Weights of a small mixture-of-experts language model, trained from scratch on English Wikipedia: 64 experts in each of 7 layers, 4765 steps.
Below are experts of layer 7 (counted from 0) of a mixture-of-experts language model. Rows are named router (the router's row for the expert), gate (a neuron's input weights, with its number), up (a neuron's input weights, with its number) and show model dimensions 320-383. Each number is 128 + 32 x the weight over its row's rms, rounded and kept within 0 to 255. Numbers have three digits each.
After each expert's rows: "mostly gets" lists some tokens that are sent to it at least half of the time. This comes from a sample of Wikipedia text that the model never trained on.

# expert 46
router:176142132076120100140099062140122114124141104139147143136123105122185150164143125165098112103144125152098099125128121132131115134106170166096139145101142103079121203116132092168123111147158106
gate0:154123151114191134135109115102129164129149119118134162165179097112144120115110150169108066136103128101139123141134083142093096130145139103142123140137168092075095166174095067099129026108150111
up0:130134104108038075224192100157107147113142139144125133122172137135065165093157077096141089119103101149102153102117164134138181126147122135073135132093055117158124064135131168169141158128076156
gate1:164118175119149155124162103086084125114114110177176127092135110126135163134120129134089054106131085175088074185097169075176125084125197115121087109167125141118113191160110066096208110115142129
up1:140081113116087121136107127151114155094172187119156134134178105145149109174204108125172124128082186138110151086067156137118079147071151145154108126113102117123091130115187156098128124119107147
gate2:146166160137094092163128113179158161114116131121133136111152160159163172107150073139158079073112124161162151097159182190109087134122088140147149143121084113077078153146114097118123111134148122
up2:137106141133121139077156175131156065113150124130117092067111136142111144103091139089116164139166207163137116145158167158083143092092128107147131141141118121146097105124154137143087101080164112
gate3:131094157109128177128110164151113105152078133060146114128147066129146124174115132153102149142114143153169140138158096108176142139150154096183126123120162135090175125075130095096169163149140103
up3:139092098122085159119129098066112169125109118147066186152122100103067094163110098173137091160150074136107061091148091133120099148127099130078076119140155122130117137099220126089090173100118161
gate4:154163137100093159164120061140112109143137126115175151180123240170160143138165085153120103112094066136151088126162141106148123076135151124152129107105132105071124153132102083134149088111129099
up4:139021156100177104125079143078166167152107178114090109088146078121053134097180089145130170158107198084102099130082185156134153124154177120115145098105079194168074135055176139164161079084114127
gate5:130172136131122096100125140165113141108133167131128136167134117142166137164177168048107120080085111131140023114123087118111119138115113106136158128096101112168101109144114101140148154178200134
up5:184081144106137173120090115152143077104130146160133088133100159144108134149112099115152192155133154147109148126159223100117155109112161118159140103176144165134128127068164127163169075155112158
gate6:141123092127086143207142092151101099164108168186163106158118164101124160095158122112137144168108093059160100172155067130127134067120160169153120130119096098136097125078167072192100166140163156
up6:066118158134095118078186149111167170075120128163136112131082071120098108169140150167124147167116148195144110079089114094117133140109123177107093116087091103147164052134102137138138179113143154
mostly gets: " has", " had", " ==", " have", "==", " ==="

# expert 7
router:130109149136201152061109146174163105132121103102159110171160154083112182112153150095153135116164120149168113159121132122126145142083180123125115123113118066134129122147086154122069159136127158
gate0:103120155127060130118136154131177147155180079107139167094118112119152178095170153143141079100136129164122115157135153119142145130141224137073117151137172090134150147120126138154089134121160169
up0:112141151152116106136186127165061137163091148149071164114114160102060102146134128109119165120168127131094163131140151175164115141074150179153139099115077102135157173112106110112115171165110074
gate1:205156164150184139108140074092102139155065106104188089124121091082078171105137153125095076120157103107138141157143117150197119125085147079125144123062090184133130149193146119145100127122114117
up1:119141150120183108102096147151139127055149144093144138138195133179117159130061098098136154140141110116118166121120163100119145127148095147174128121219099099089115129109133092112108169167141138
gate2:132074136099109133122156126074092169122183148114136150201102072090159081140201175134049095120139096065144147061072181141133191180084154087149077138148128130181102125151094092156127149103067078
up2:122153111131197112176133113142185093150135189166125075086097082140139127138087168140146118151129132175114126122146066157120135069088089105053169136161134180079131123125141127129147089130142112
gate3:156110126103158152118155112131086122153125089112130180168129108159147186158152125124092087085181172136135100209120139132137081187121120103114156116171098162140093093099171154124122110088136136
up3:098096153093127078189098115132103147089056072124107113091136123120183137109146126170066109120091153132127107195192103107102125156132157122149152129195122104105125183094142098170142157097148108
gate4:117094115095082172148147158124150139088091139113072141122109116113116122137135116123098188189120157102074126102186154153092121158121153122162150110137162162066159100117142126123121131121184168
up4:149138139107099205152129114103173153133135100125105107152159102174139121139171164098132140111093124116073145088094144121138126161080147130126133105158178124173161077108084151142177090086135119
gate5:056114159124144136077179117134069105074158143184112077166082139109065134116103209100100097126176186122140103115124115140105102157165100133136181097145150174085160099206065077099083088146132131
up5:102108097139081137103127156128136114091154160133086099094109179111135153126144158158118155113143175135210112116158137184083127176152097113179175158134149145105070207129080149116124113147109161
gate6:081131141136148093139113106064058188146113117118099136140081137176121117164177097165145136095113146136190124106172073123144144172144162114188099145105137111143161114175147119167096128087122110
up6:118146174132198127170120132154096148112140160147139121101094124100160131168065124101134138121023133170172088165091102095069150105150195135129102160142088060173116161166071146170082187099172169
mostly gets: "well", "ford", "ko", "ji", "abad", "ani"

# expert 15
router:158135158074109149143107003122155106155091143181131122180139105096121110188153132133141130113110174103071170100118128121101153130140102160080173116103155154128108181174161148119162114170140146
gate0:190104123146127114119168113135129103097153105121136136182122165108113057167186035134065114132109182132118119088097169124152170166175107129090113150095133113082104147122144129120145134149104151
up0:112078122078142127125067161111097106160173144103063110086084154152154116142088172135071146176103149148141130149110074139168144146139156128165151157126075108166172085096103089071159164072112093
gate1:095099199088147135132102088144112141131137093153178158127086091102149081112170097128115171178078170137058137139151137144101106158106112124164134107103175133106163146175182164124168093159132151
up1:121097103047117128116135122131153127093132111164126122147134192149153124179116069128129068127093153160107128112152163157153169175129101098146145093169177163013111138095115105110112132141090139
gate2:116120095143140194184152136101099114137073092176114096067170119086114123105180158141100045159151117183104079102124190148121102132094134124125092136053152106132090192151164135086150103151144141
up2:122142163188153169122205189137164055169098180116111130123164110179149102132162106086157118104161114129126163127119126129108142152155085175104175130049100132111075140129137081129164126150131102
gate3:137109133132131061133164169098175107079070115199209145140128145116111111096153121155115129143189193153122136109059196111168176160143166117129128097113183138033186158148183128128132105104105074
up3:068130218166157069156122115133137125114124143034046157103135071146086120111094159097097118170118117076163083150212131082065081173172142148165121148190127145175114136109102107120089176154167152
gate4:131099105047162116085112131095135134119172126140105146107141068151139096118100164091064069140127131098044115171115142211202077130132167106075133096144152204168175150122098170065135098099128157
up4:143104101158128144104139202079089088109111090102132129148090172169126133071129086141098115104135087212158109167133093070116109182181078138163150134118087122096129163133167099115135105166130087
gate5:107086127140150170120144078121107185111102136132187165163145096077176086107096128133099137173078091125116109167127080155151133140103132185123106169130121112127157141115124101149123151147161085
up5:130138147131151161151076146127099086148163134164190123136151170158144074125106152063107161142100165156113162108086134102188107156121142080174156126120137165151105134112151201112133115112098172
gate6:113113147072162154117152089184120117141115155134117136116119091126136187118154084136163136149150148097092145124146136137112166108153145078114179103077164139124084150094181104121133109126180101
up6:132121093133135140083142137112167090208144158092147120121088113119170158087136159188106095177124098088129076213124152171163095090119090123159115126085157122172199118185067172109062098091147191
mostly gets: " by:", " Country:", " Coordinates:", " name:", " also==", "Personal"

# expert 12
router:140097120112174125106106131164159123124125168105084107063137157098122107134102120112136124093175142143138133129136109154076166150139165148088124126157139085113070145153106154170103147138134119
gate0:145122144093070089194186142150071139160138101165127155110088154140111132175115080140178136093125064163111114088144132132069175092157193100085151144134155081143190090112161103122127178086115000
up0:157099128140121095116120097167150124122155134120118129103144180125110134134131136173143144163120118131171169170120176109165122136096124110181127144109119062134177135061105111121125118073117136
gate1:110104148120135098105161121169120137228106151178114105138143118119117152188130120158109151095167127186146092058093123176039103170171155087144134112180181062069099125108129148169081160154073096
up1:129132101100081168158114123121093114093161125149106147138167181135138160137125159143094104143103125059113118093122190144168161112139131127082117123090108196183171104189171073112178108119164085
gate2:141121175164091136136128132171150084147157119131121149074158128101167106101138182095033134122150079157135109151156170123089125165147086075116106113096124118133058087157119144165172047165128155
up2:118120135119048173097179121108103132149142153193199083142140178081166152125155146166066088119154107121147191113144131208111121131167129104140096185161208161140036144121155130100179093154097114
gate3:063054132109182144168174117132099131121109119075061097138092128162092170162100134175150141157152100119176181132115099148133142179130099126123113143124143162067097119154157121144123179162074128
up3:159121106139105092195096140073160151100154157146158207131155191117113142153094133161166119144151102056140176143107096099117081102144115096133151131115037179145152208126141143115142172093115081
gate4:148199114156093092103180144171092127070162149188144104150161193108159098134112121101111134080128118104137146134147123079117139106121140159152052100110144070121087097092113091150118184135094045
up4:155141138122191027120100075178128118112121148139151171084115128112098112158122125173173195175141093150130094163186138118181152086096182114112098161095175155117078199087094173144104092115118140
gate5:108117101082136124112128095097159105157128075137125089169142102151136173111129155090162167087128125152139131136135107155142128157150110080181135117167137159120168161131158135083112090155192170
up5:118133096182073109102146154122137144152115192118121090070089132106141130115128136148118145064174120103087057139116108069111146072154160135085152090060103103130160134144132180126121118117131130
gate6:089098125168131151084132135191137112129122133076131173144197138110147140157154147134109155139205190099182190111109087093162133198093150139136128124134050171135116134137139150184139129122107108
up6:093110159098157158130084088152152101095086134073135180138140076114115134154134151148134170112122158151185135121165167067130155135137171082121158117087157143085119094083088174195103190122077140
mostly gets: " Stand", " von", " L.", " Mc", " Singh", " Bh"

# expert 21
router:153132130130154119098111111139134172129088128125090151091131127134152092187087094115124117080138099142154132156174156113169141141072184181150095119131093087119095159092070138175089135140155094
gate0:143126146110139178105075124208080104136149158098101121116144149126120060126114154100170083111195095184134088143094129105085091127107107118120153107136128095135133199165088140105162119165118107
up0:130095078079140122155150128142171189103099081094155112125113112100113084089102167224165071122144143141064142142122111122090161149123186121091103092081114145149149101157080177188096097151126138
gate1:121157107121137135133121101078160108106139104094145119140110087074170178099112085152178110181150091081142132165153141151163122132113116104108131165171097106111142118062140143123153129188171145
up1:211133142135133120123103160120138112131123118152144141159127147166116133122137153183132118134129075096137118203072158095153178155122068140106157117088088142194083116112109104124107153110176087
gate2:187159091117137148133105085143114126125144068143136180132086183078125113165129156131077126102140099135151154158183110118128099157043172133074124151148135145093101149155143167171149138186138141
up2:147101059110165140192153108126093076125130121111107149113164224119164068193123140089139063111211076139102132152132126130104151106151135071162146107163137175138131146107154170129175130103119128
gate3:166148123152128167128163123137135100158142185166124144165114213189151079099117138099149091139176091120172098099193132094109146091137129151158130138119104097074084187097106140134068118165092140
up3:093080070136163090088093111113095123166153123108143103120137069145171097124124146184097139161084151134107173145121127106095128176126150128169088235085158150159097195136127159170132167128093122
gate4:115185083122124157069195117085130104100142108229138094115100091113060096126198102135147177076133163128109117123088142109142215144172192150163069094174156109167133053081151123152116167109084065
up4:062143048112109155091115106104101121136179193186177158166084105145111161160136136090155140163177136160180165057120144173049089132122112071126133161129098121084131089089101098154115114108094116
gate5:107194102082095137067097134117162123138172158153165137143125166108124148086101129141089084081118127141169111134111124095129152062179121125161090124138099114147127139125054106173177140070107128
up5:198104175106134152095187167115168159141129141114158127145133090072153135134094157152101137132117141158138181134136120129110146120173137120102058138108141157142202053080185112139102100069110135
gate6:138116127103180147112187168058138157131112092066145163142126158111121075201082186200145054084083092085032132155125152168176162114165150133149113144087145106114160169183156036121120125160136134
up6:072138141144137121101146145154117160162144130115061098148120095095104116129120133159107149180089153161174155175108145130155152155137136154207077121085132208127127056131156220115188194108126087
mostly gets: "ko", "o", "io", "ze", "da", "so"

# expert 40
router:161155140029089133109082071147145121154142087153136157073074106119125164151081098094120115160173186102164199131128132160129146087090129104135134089126172172149133223124127111143125124131205153
gate0:152080124111131107142162074147106166156112100115176166153112095118074110180142092120200149092137190126132173105126163117115114146093149091131142102139153112109164136177151070195105159133134078
up0:115103171113133056181188102085112175114119049108121135101144136088134080160160113074144050110146159111112153141119170127099144158098087128121138099134111093102153117172123113102136059113138124
gate1:177180171126097140113162112150129104153096106150217097163171109129125087115125124098060122147115115138100091088110149143115138116070104116133151182122179111125100144117094098126094150066161055
up1:164072146125117169112170063067122137134097151102161110138128142149157138194083153168145148130126085173147102095193064139141086135163189109120085130190132130148084159107168137185145129098121153
gate2:165139103108155120097144129106158143147144194181110193163101102073170082122142108084201159141156161095121124163158149124076127139130134136122190109143165180120074116133143136117103185112171145
up2:120171199150155135131104142208117143099136115119059137157166114157089105158088138117165102112176131104169140123127169132153084112148157129076065139116101090128128120158177104134155140159130122
gate3:091103079137163118111155168142135164098153103145135145126132044113115127099146152171083081148152148145090080118055194132143111105172161110087126093156159115113162111110182164131111132124123113
up3:107139135108111156112158124179172155122101088152141144108119047147134097165118146143101092160183131162099107077077142044103138128118150159092164134082159096142178134152184165156114107110142108
gate4:111122081148133093113101179166126149053114140123073083138110154110174167110110120187117169141174103104153162127139146157067156165104128120154128104155092111130134164097146162148157128147161146
up4:141155066065099095136105116122157099097087178163132141167114095108144129102158124096135092181177162107137103071072206186129162080105107094119207117088087144140114121122101118118085104164153108
gate5:206142133076084181094157085119094037163127154176166102093112166120166072109114167187132129135102120103133140162131112156154160160105118100126115086139126165107126105105088175116118116141166118
up5:168196214067117119096180094127120165144106154167116115081112064150085124114096150136167114151194181080109146056126126135086153136094117126101104120112188133141132164171063145135148122157175137
gate6:134081085056160183144120135140109117130129143146184126108128127102130136175123074165079150117145086168225127071116120099144119076122143032192158156141145113088100126109145139108125181118104123
up6:129118146109105112115110179118141124138173118095116108156128128141128171070175067106155120197140097172127112169131149139077153125147134136135121086098117145099140111166109137139130100101134152
mostly gets: " As", "As", " as", " •", "\n", "–present"

# expert 39
router:122095155061118162126107028067107159132092159101116109167140101123112192133117105141129139100089158141120143078158136149098106109112152162076133122118118126139093181125157151163135117195086144
gate0:122109070104148137136092137114172099190093147162135131152150153148096188141131148158087085083102084165083133120169131069189173108119099072110124110180089201103123095151094130178152165141134131
up0:154142004093129119187079121062111135130122140129114131098180178165098137126125058114109119105088087146120155072116146098166146095117105147155088140147163104145115116120123129137127117142140153
gate1:122095123091135134098152145152083117123142101108167182110187165115096079087042108150172163142122096134137128071124172154139088148150204075127103160104125113138099089126203116123102098165137126
up1:120137066127090120136140135117045123123107098130179164146101174154065189146159084134151114128119127179097162092167154132152117198099202150085138104133058096117154117100141133123106144169142140
gate2:109161091124114137107156150071128109156136132132129082122129126156128178131108054105077089041142124207162169110162139123059063160146142052123080103107096117072115062121122136128132106176149072
up2:152079097120126126135115181166108122138164146104086160147121165123103098093138163141135144147098123086121114167136102129154128170111174155139114135152176126172114160160132150160146066098082123
gate3:110126096139137123168149123124076169096129105136171107140152126152089057131091147119125143128115200096107146103089180202081115110128141129129146108038167082122107106096085144169154200093133121
up3:121121095090098113166130114113112152140104071110129176130091131171128170107113160118134109081107128141096112086089143171096118127128116120116133145140186169074121064122163145112161118162080132
gate4:127103117138125136110134112160212061081144201176169108122138112149108120168118138129117060129154109185090163094160123134072134161134100155099124070173126087137142139084166151140127095199136110
up4:134064145098089163161140164152162180148099084060112180125180153101172080091080161149149116093106145133167122156054144098128119107143148085135178165133121175124118102119148091139106106048128122
gate5:115127115093100091122114087090166145140082138126125122088168087129139101168104091123142098112064153082091167123097217149127117112113112145059132139073074132127156092094091078142130085070114121
up5:109107104140128161178103146136148138088104107151164135083175127081089114089149134108138125180057150092096053139132095103095098118142136136112095094096130117140160109074099119094113098091156161
gate6:097153161122160111073137088104095115162110104093122098169113115133138142164112147112120095090133169095156042142166098105136075134153145113101133179117132090135160086164128140074140119061124192
up6:091136177130167078118127094091058172152116143152072151153177186174122191147084160167137160096128157100131105123164115115115073133099173118128076089117141064121128128148172161090127146107130108
mostly gets: " (age", " Coordinates:", " Total:", " Born:", " Succeeded", " Location:"

# expert 48
router:184107139104144185094166145130175095134115137115106113135135143128096121163111154207132118161134123169157059074105137188077112093125187193088174097163145093109111128108175103091165140172128128
gate0:153146156129121082108151121129131126140121131134168120112181164156146088234069144108105162086143068039143198189117124140107164133147136170126113200122109087105066157111126144112153077126109130
up0:142083145128138055093169098095149124041106120146157098148172104120071108079079110180174143127157100074130142208100098128102098165145109158088121162095132054163093144150056111159126158151117140
gate1:100149205101049143067181149151112163175129036155145147133123129134117108104150117133070101185104183089144098087056156149136091129124089071091173145111172170127144115088158073157113103104108058
up1:135131110144134120073107116210120127106126210176126121160131120166091145184122104142142166130150143113110119100147131167108133120082109116105101108099056127151150162099137030181124188160115204
gate2:143078155135207154106117161135152047132145082075135163134195136139105120168139192116153158146138119115150074157085134189084180177115108120139114102140119112113113114155144117088146116158104136
up2:098085100121166156106206141122166162138122133083149087089164131173135098141140201094121196085132101141093140097041101156122140135165085122081149150143117102157153097166171107081138155152063160
gate3:127161138148127081153152120097140103186117164103124145190105160144154113164126120107147134110152103143174113110150129198112108138107142103147108176141070080149132142071116123144141134137152134
up3:145119098147084071122119120150144154148084161175134080123115131136193169174132109115142135071178084114088150148157105112139163150116120112193077137092118155083073142112171092125087189106131209
gate4:144119160142106110096104132122157142152087128151120146197081184144142119082115131103086172074131137142193118109097119147136165131094129079120105178115161141116123133131140159144129135145113134
up4:139143143116126089142135137086122084088186109089190151131134132147135107178120119086148107079210110144122137175174141097121131193157141089120163127158157090123133137174110123086101128149088095
gate5:156171087114132113133173103108107099097078141153137169160116156119159133225107087108128128116159113115127119135126123132130105096131112167149144149130090157104114158149152113084120101105123102
up5:196139169137115129089092107142116123141095143193142093151153135137114090103118145108103170149152140191126174108148098091114092105143108139114119168084155076198117172128134159111170188175118115
gate6:204134128146084172050182115112149171110136158131131130210146116132128105142157118122070143092114064102133135156168135104125138109211102116091121107122092162095099117110184093085115147161131162
up6:142154099157092135126114110126186112079201138117179083160148111102037172136146122139113105148146077075136120105170145219137124147132124116131071173127180168113116071089130101191116155087163164
mostly gets: "In", "The", "On", "|---|---|---|---|---|---|", "|---|---|---|---|---|", "After"

# expert 14
router:132139103040198114124103075069129056083133142095178111099130087146113177110140103150153075178126152146099111128095135127087111113130141111114169115128133127093092168089144124149092042181169186
gate0:182100115066145094129108128113132130115113165031160107138143151153114074172118095111131105127123065130162134061131152191068081100097134099145110140168089063199157147090114079098154085141237168
up0:170108118092162107116146103079141122118104140154156124137181125105112082178107113135157125132189128100163110154095089161091093104130107116069075195098134143083131122111175112150149183136162129
gate1:166180162086112115120140114089111025075084097107148146122113126158074071143150192103108140181131131113121145121099143141119114125144106127123132246116135160160185149132169134101152126087125145
up1:093092144151167120131103188144156187167125186133086119151094179134152110087196092120159194093156143156143119135141089112092165137191191130147179075121118129139104080142123157101140079099098119
gate2:118199158089124087129144102104182163140064129165114107116127147108117124136125173173063100116149169134124154150125255164183108155103114107160158103107112152107126126089152127112108135122155166
up2:137119140141164124152129085164148141107101130095091138157121119107162200155099141157113114167108012126135093138156102139087085106088155189078126139120160166111095103069099104109137162145122062
gate3:151150172068126126111150025082087099116083100119157143103130147128102167159100088161119092107127129108131162145127182185148086130157111115133118138147187089143204133084106132108127133160156111
up3:148110156149175126107146135095153184142067090059117141143161095108115130124078133120168046135109099149074126129117175146166133090170157166118153167112078125148133154143111094099142136120202134
gate4:156138117129155135141106087139158074134178163065096156054082155153150164097113150108084110137167134141181110199116109131154160117156163111125084118135102091131136136161141153202107154102137165
up4:089146093127112113110120152161157154121151067000149138118076100150143117130100154093133157124104141134177071155114161133085154097140134141091107114084096060114121116127096100136122175102112152
gate5:151127155132147092103143113148154065143137107129164108097096164110115103199041107119160129135144153186139105129120113107156112099134114098089085127192161125063117173120113162146134131163138163
up5:144145104122125162155151138096095092151164088162104085106139111180085080113082134144105113113096074140147173121084092129116133135142062134130118130159126129114117137176094107107132127094068092
gate6:139135119134082145056124104144148089090086140135188118215143133148146202103124139150105154054104123114142118148114157129133129146130122113173078123160142101085157116139116184133147169119068152
up6:150108139118105136124108135118123112087127132133183111130142174117111042123114084183145140123191128139135161081163157090092035176081148128121088152098165104091138089141123107163111131156132150
mostly gets: " can", " may", " could", " will", " must", " we"

# expert 27
router:169096174047148127127109023157149127103104173126172148127097124086079098121118119171171143117126157156110164096117185140100119157115152117123112142099141056151139139120164129114126163156111134
gate0:146152103102091116170188099100103137152107132136145131135116117159098135078114127163105061215162177109089147153120212098148115125103170080136104111107141082046113153191143110149170165128141099
up0:126140112136108112115077146089159099127122203130134098123145186118097105104134115165145065130135107126130124115119125069132076111127141132139089077155192174100134172136179072088178160128164143
gate1:127112163110104140096137113124173115077075112182135157104097118103117106140112156119097121115101117104126087096064211135153138131110147120101084136161128138144090093075130169145090140155103156
up1:051075110114137146143159124145170164159093124148072143135147127111116128075138142069099114132091099130127156130117081060125126105171143168155098135124121158112145093096127108095146157119110059
gate2:121067176137104108122131183164171125114114120152140151134126098062160178082141164092140147118127141153091180112105169124092162100088062122148174099093131083153118115167219120098156143108085120
up2:088133116095105146182093131142198132125128119115162146154117108087131138157144136085178084127068122128116124116106199075118110089121114129105123109138163133101068126109249083121133146134078127
gate3:104082149110180149106099156128147137124110113156113149141161125128113173090183122110162178121139125073119175126104165091093117158138141137143174120123130094069149147147119088111100074126168131
up3:171139192085126177126147077124152108124089126146124098183110174105103134152130152158142112103082095103126187128103218116141179121082118117150082148136169070143171186194178138066167110180121124
gate4:078131131123183094099154129158126134087114116122152184138150046132198178160087145112124126136161161075091135148118118083109125087127148132164119111102124137176157092093121081160107123108109172
up4:077089142141143074109103146151145132110121083134077124106110130104138178134121104115080115110113097125075121115142126123170140112055139112098112118139166140120149113143124114166125150128114097
gate5:131102113121157108096099119164098131122125154194101087154118136129102155157148088117146095074134120124174127166108137081133124171162169127079060105096162110138106096112163131087123175155157125
up5:124115132112185142111096074142130102069132141227086112115109154143083094085128130127157126115140127140118164089174134134133138180134105102100091110097190137163100058101097082139103141184134129
gate6:148155144100150148100142115119104104078127112155128124102138094146168115172123146093135071147134072133142126145154186075101149218083155083142116147182086141105096161098107235134110152146113144
up6:159108113127086144191127066135166179143114085138163060134117132182179138173132082143135121130112185111116143098089171128104196149170091131095156134101086082113155135137169140103089099150134120
mostly gets: "=", " Website:", " this", "The", " This", " name:"

# expert 42
router:141094185100123143103033078058212151149129106127150086122078172102106117137159175099133136146123144093175076092132102160169124101128187130082123150151098125092125155141169150102135101178154108
gate0:151118164126201109070131128090130122146106119125115103199155080115085174131114125119092106057148148117176161109160124115151124181137144080102070160141170099143151093076104167166123133180136112
up0:035106052101145133156155122147152153116077124119147126137139118141111120133133099150152103145128125164111128097075143100100167143153120063088131160111141111222178124080041075169094136171128134
gate1:160132149105059121119152133088103075142086160149186132108092111158126134133138136117149135085128114098122113169104113138119145098170129157084085094134114090085119114168121148102147144175149153
up1:159176115084155122153161137074091096097143124124139155132112160163112136163108160081143120137120166122118117129113133144116127163177171117149126101130141138093107099125099134104149050153183141
gate2:176137161086105121119064091147122082137175171146112080133124131108124172112205116121179148198084185145138131124136167111121170130097097187106129158119100118167107182132088120163095125090169128
up2:139126189130085155185120125145146155099132104143149143126153136099072182084146136146111157173123132106100156063142164198139130125157146131123100110116156095138171155163141135137097180151117125
gate3:097108129092123162161105127130082105077055196120116108126136146133130115115161106173095122174117137139125103100126135142150120136152169125111121152142126100107116094150082165103166077116077149
up3:192118130072134142184112094059135126094093153134083103164088112129115101134139143134084116174141100118167079095123095178159126081149177139109107129139121199128150139108170080155166073145087124
gate4:155147151147180145122164127152101103100129107197118111124126109091092129136117182072076118141163099181132128114121095116142172065126134085120099137197105151133145133073116148121074119076085182
up4:176153160073179160078139120125150117123110159165158132126129144149111150160132083153131080098126105127105111180142156067081131088098159075114077105130170128143119106118141116111126112161114097
gate5:184116096129117118141133140087111095130104119106158064088141139174166111153149084107114088130045104149128090139153137094125143141101170169116160135128139151149158165115101133096134095098133133
up5:162117178154158126099113110096130150167106097112116118102116065149093107145102124141143156119125162140170075135077128115129075144123172179094139077186111136108165131097156161076127155101144054
gate6:164098126102087140127079106155139100147086153076187061119105079137160101138061133142116150065136095135129141116085100134117152130125151121100165183118141112147168137127073116058098069079155135
up6:137100137107096146183113134174161107112104146163136096097090162132118175125186112136130143102145184095136111121133087115169156106119143087112181127118155117145122118110107119120146094110140150
mostly gets: " and", " or", " &", "/", " And", " Or"

# expert 6
router:149141152033171176196086067097116110094113125102095125119116104072148124125123093136127093178099123122106100101137120120171136114130096121168081095168098180112125208100159138122083108168164175
gate0:130079114108137148135145115133128153172146117171097100131128126193206108118120107077118118109096164132094101143119133075140145117084101115145149120073068078124131109139074131095129073090157119
up0:116165114106114116130155154119132129122077172139127150098148109093119131130073144121091087100122095133157140108105147106140112127108160138110059115163099144135115124040143102091087108125132139
gate1:171148111109137147132110109075167115155135120138145125156087090111149135159088086173102114134150137135152061111076079155148168165091112143159085118169117097087109160133079107103176162124150144
up1:121150104122126100147135141191124151112155155168160146132127152150160167163150135124134153158114103158128143134176119098136112054132156142146166127079097144114121118078144133155116119167115145
gate2:130154144127159138130085124152084070079091137174159149141098175123132126234140097143150137105180208129112091106046120060097123200118144135104175110130130128151123103108120161118106158171114156
up2:119212141129138126114129120157115160126149146105188134137108116093095148155149077132170156099139196135105194097005114128095140145110128094051152155116139089104124071147140109105103172095093126
gate3:076069106131151112133126101082145109103112179122128166129186090148102149137100139121130140148117163147102142054126150130174104129063144105111090176201148128162149147086087142193151126173164101
up3:032158123172117095142096153160124140114124192092142090096107110060059146099127161140129091147127101117110167164122073101083139114155157168094147114107208108186161144150135116165154120112126130
gate4:168162039107174172171120105069107051156094173169173131125121158157103125160127125084085105131165112162084153096139159106096115156107120119135119159091165121128134163083141138132120160174074131
up4:160187058125160165130103112110122051132107188166150118118146112179094092113077127123093173082195163173144184112154144060158168164122158146112105146096164154135156128139109126160124105128092142
gate5:171080189135136117172142148134151103098179083119080101134128182084135104100153146080168095103161201067099154149178152162139212181176149132180193118148112146107095125111146115160103166149130088
up5:114103115097087121109129207131111071073113151072080181149156139168108090187141106155173156190097103176134100141091171090061096142114094139079142107160128159179139101097119121114164084133078196
gate6:174076073128115149136130173138123149109114118060126083120112116065146133103131182117056089133096142149198125124104075120163177108111142096142178115110144125100085147173100144131076072112129163
up6:139106172123164148172063145147113102137094116180130158164149123110127077133145114125113112150114130100145152090053082106150143117199084108140194082093142115104145152163104164105111117170136103
mostly gets: " a", " his", " an", " its", " their", " her"

# expert 0
router:141175136094146123060068108111134078123124109131163107173160105148089094147123110106189082052144171104114162121149186132088139153126134091141157115118139099120078158162096121085153094194141127
gate0:153111128164072115089142115115154122121077122193138176123127097142178097131162108123055100113135157157133099123108178093151071119100157148127151106124147122123173165118113089130117161124108148
up0:172083121104096132152110141146131121155172183089133089119173138089188164117086082131105142171088091027129136129192114139176128079118125095165105129172158159099112092108163137158153117073073109
gate1:170061108174197075091102115116133124133129178123147159154207153135110112124142081157106132137086115094150048153131153098165110135115141160143119093090142092122109159139109138128067180193178166
up1:127145189122143116144097100122130132175220037160136158074167145132127116072110158129148138132126117096202135122131112127168143149179131133097094142109198193127180119127157131100070182107088165
gate2:154134176162135089100090133133141168103175113105167132160182116129097101101103109143182127088140133125079122145119111116183162122173116090069147069126116174185179114160141116132153111207048122
up2:142085171100130108199190153071170141132119153136179142083109148121118138131164136081127151133124145142130133097141119129108143056098134127117065133162136092154201115137072082162173158062124077
gate3:094146113163156158091127168150120109089064137095148163124185111137084092145167065110126093155103172131112142118166145065149108150165143085147152138058136134142145073143072130167193213207190132
up3:114169095097071141110135137117111164068158196119093134100105107119153145130164094081123082119128152095086067091099130099114075050133161081111153085158131094097094164082118110085106186096155111
gate4:185149131081130152035049086081107126171175118059150112162125151141095197108117116134187119166135107100169102187110083148119105116140146138149101136151128138172119179119158163126160152158136148
up4:101128091108122093115073146118107161118165086118132103123180109168084192097168137142100148147131098117068120084125129106157106081190130093150118171123150138135120091085215150132176160078048127
gate5:103167126137089172158115075096183119096067107123114107127167095065065172129182084138074177100090186117122076128141203120116121143157142083130147176105057112114123119152140139167163140124123103
up5:090138074134112173169134139157161167137180179135157128092096121116165138115131160111167173130130145125140133091158113134115133103125168194131117159123147083043099117033177105182116153153115134
gate6:136107151127144147110123117121144146059107140117116192106150157101082157143178110146134149139117136156161119095110137106113155085170182121191142108177055133137071181095094148092108152123139089
up6:086105163172146077160091112086100134130123141145142114106129099092129084124116176138064127081114102144088157165161098099199199140099110166080124072094149140148162118130110136116120109160139182
mostly gets: " Championships", " Office", " Force", " life==", " career==", " Board"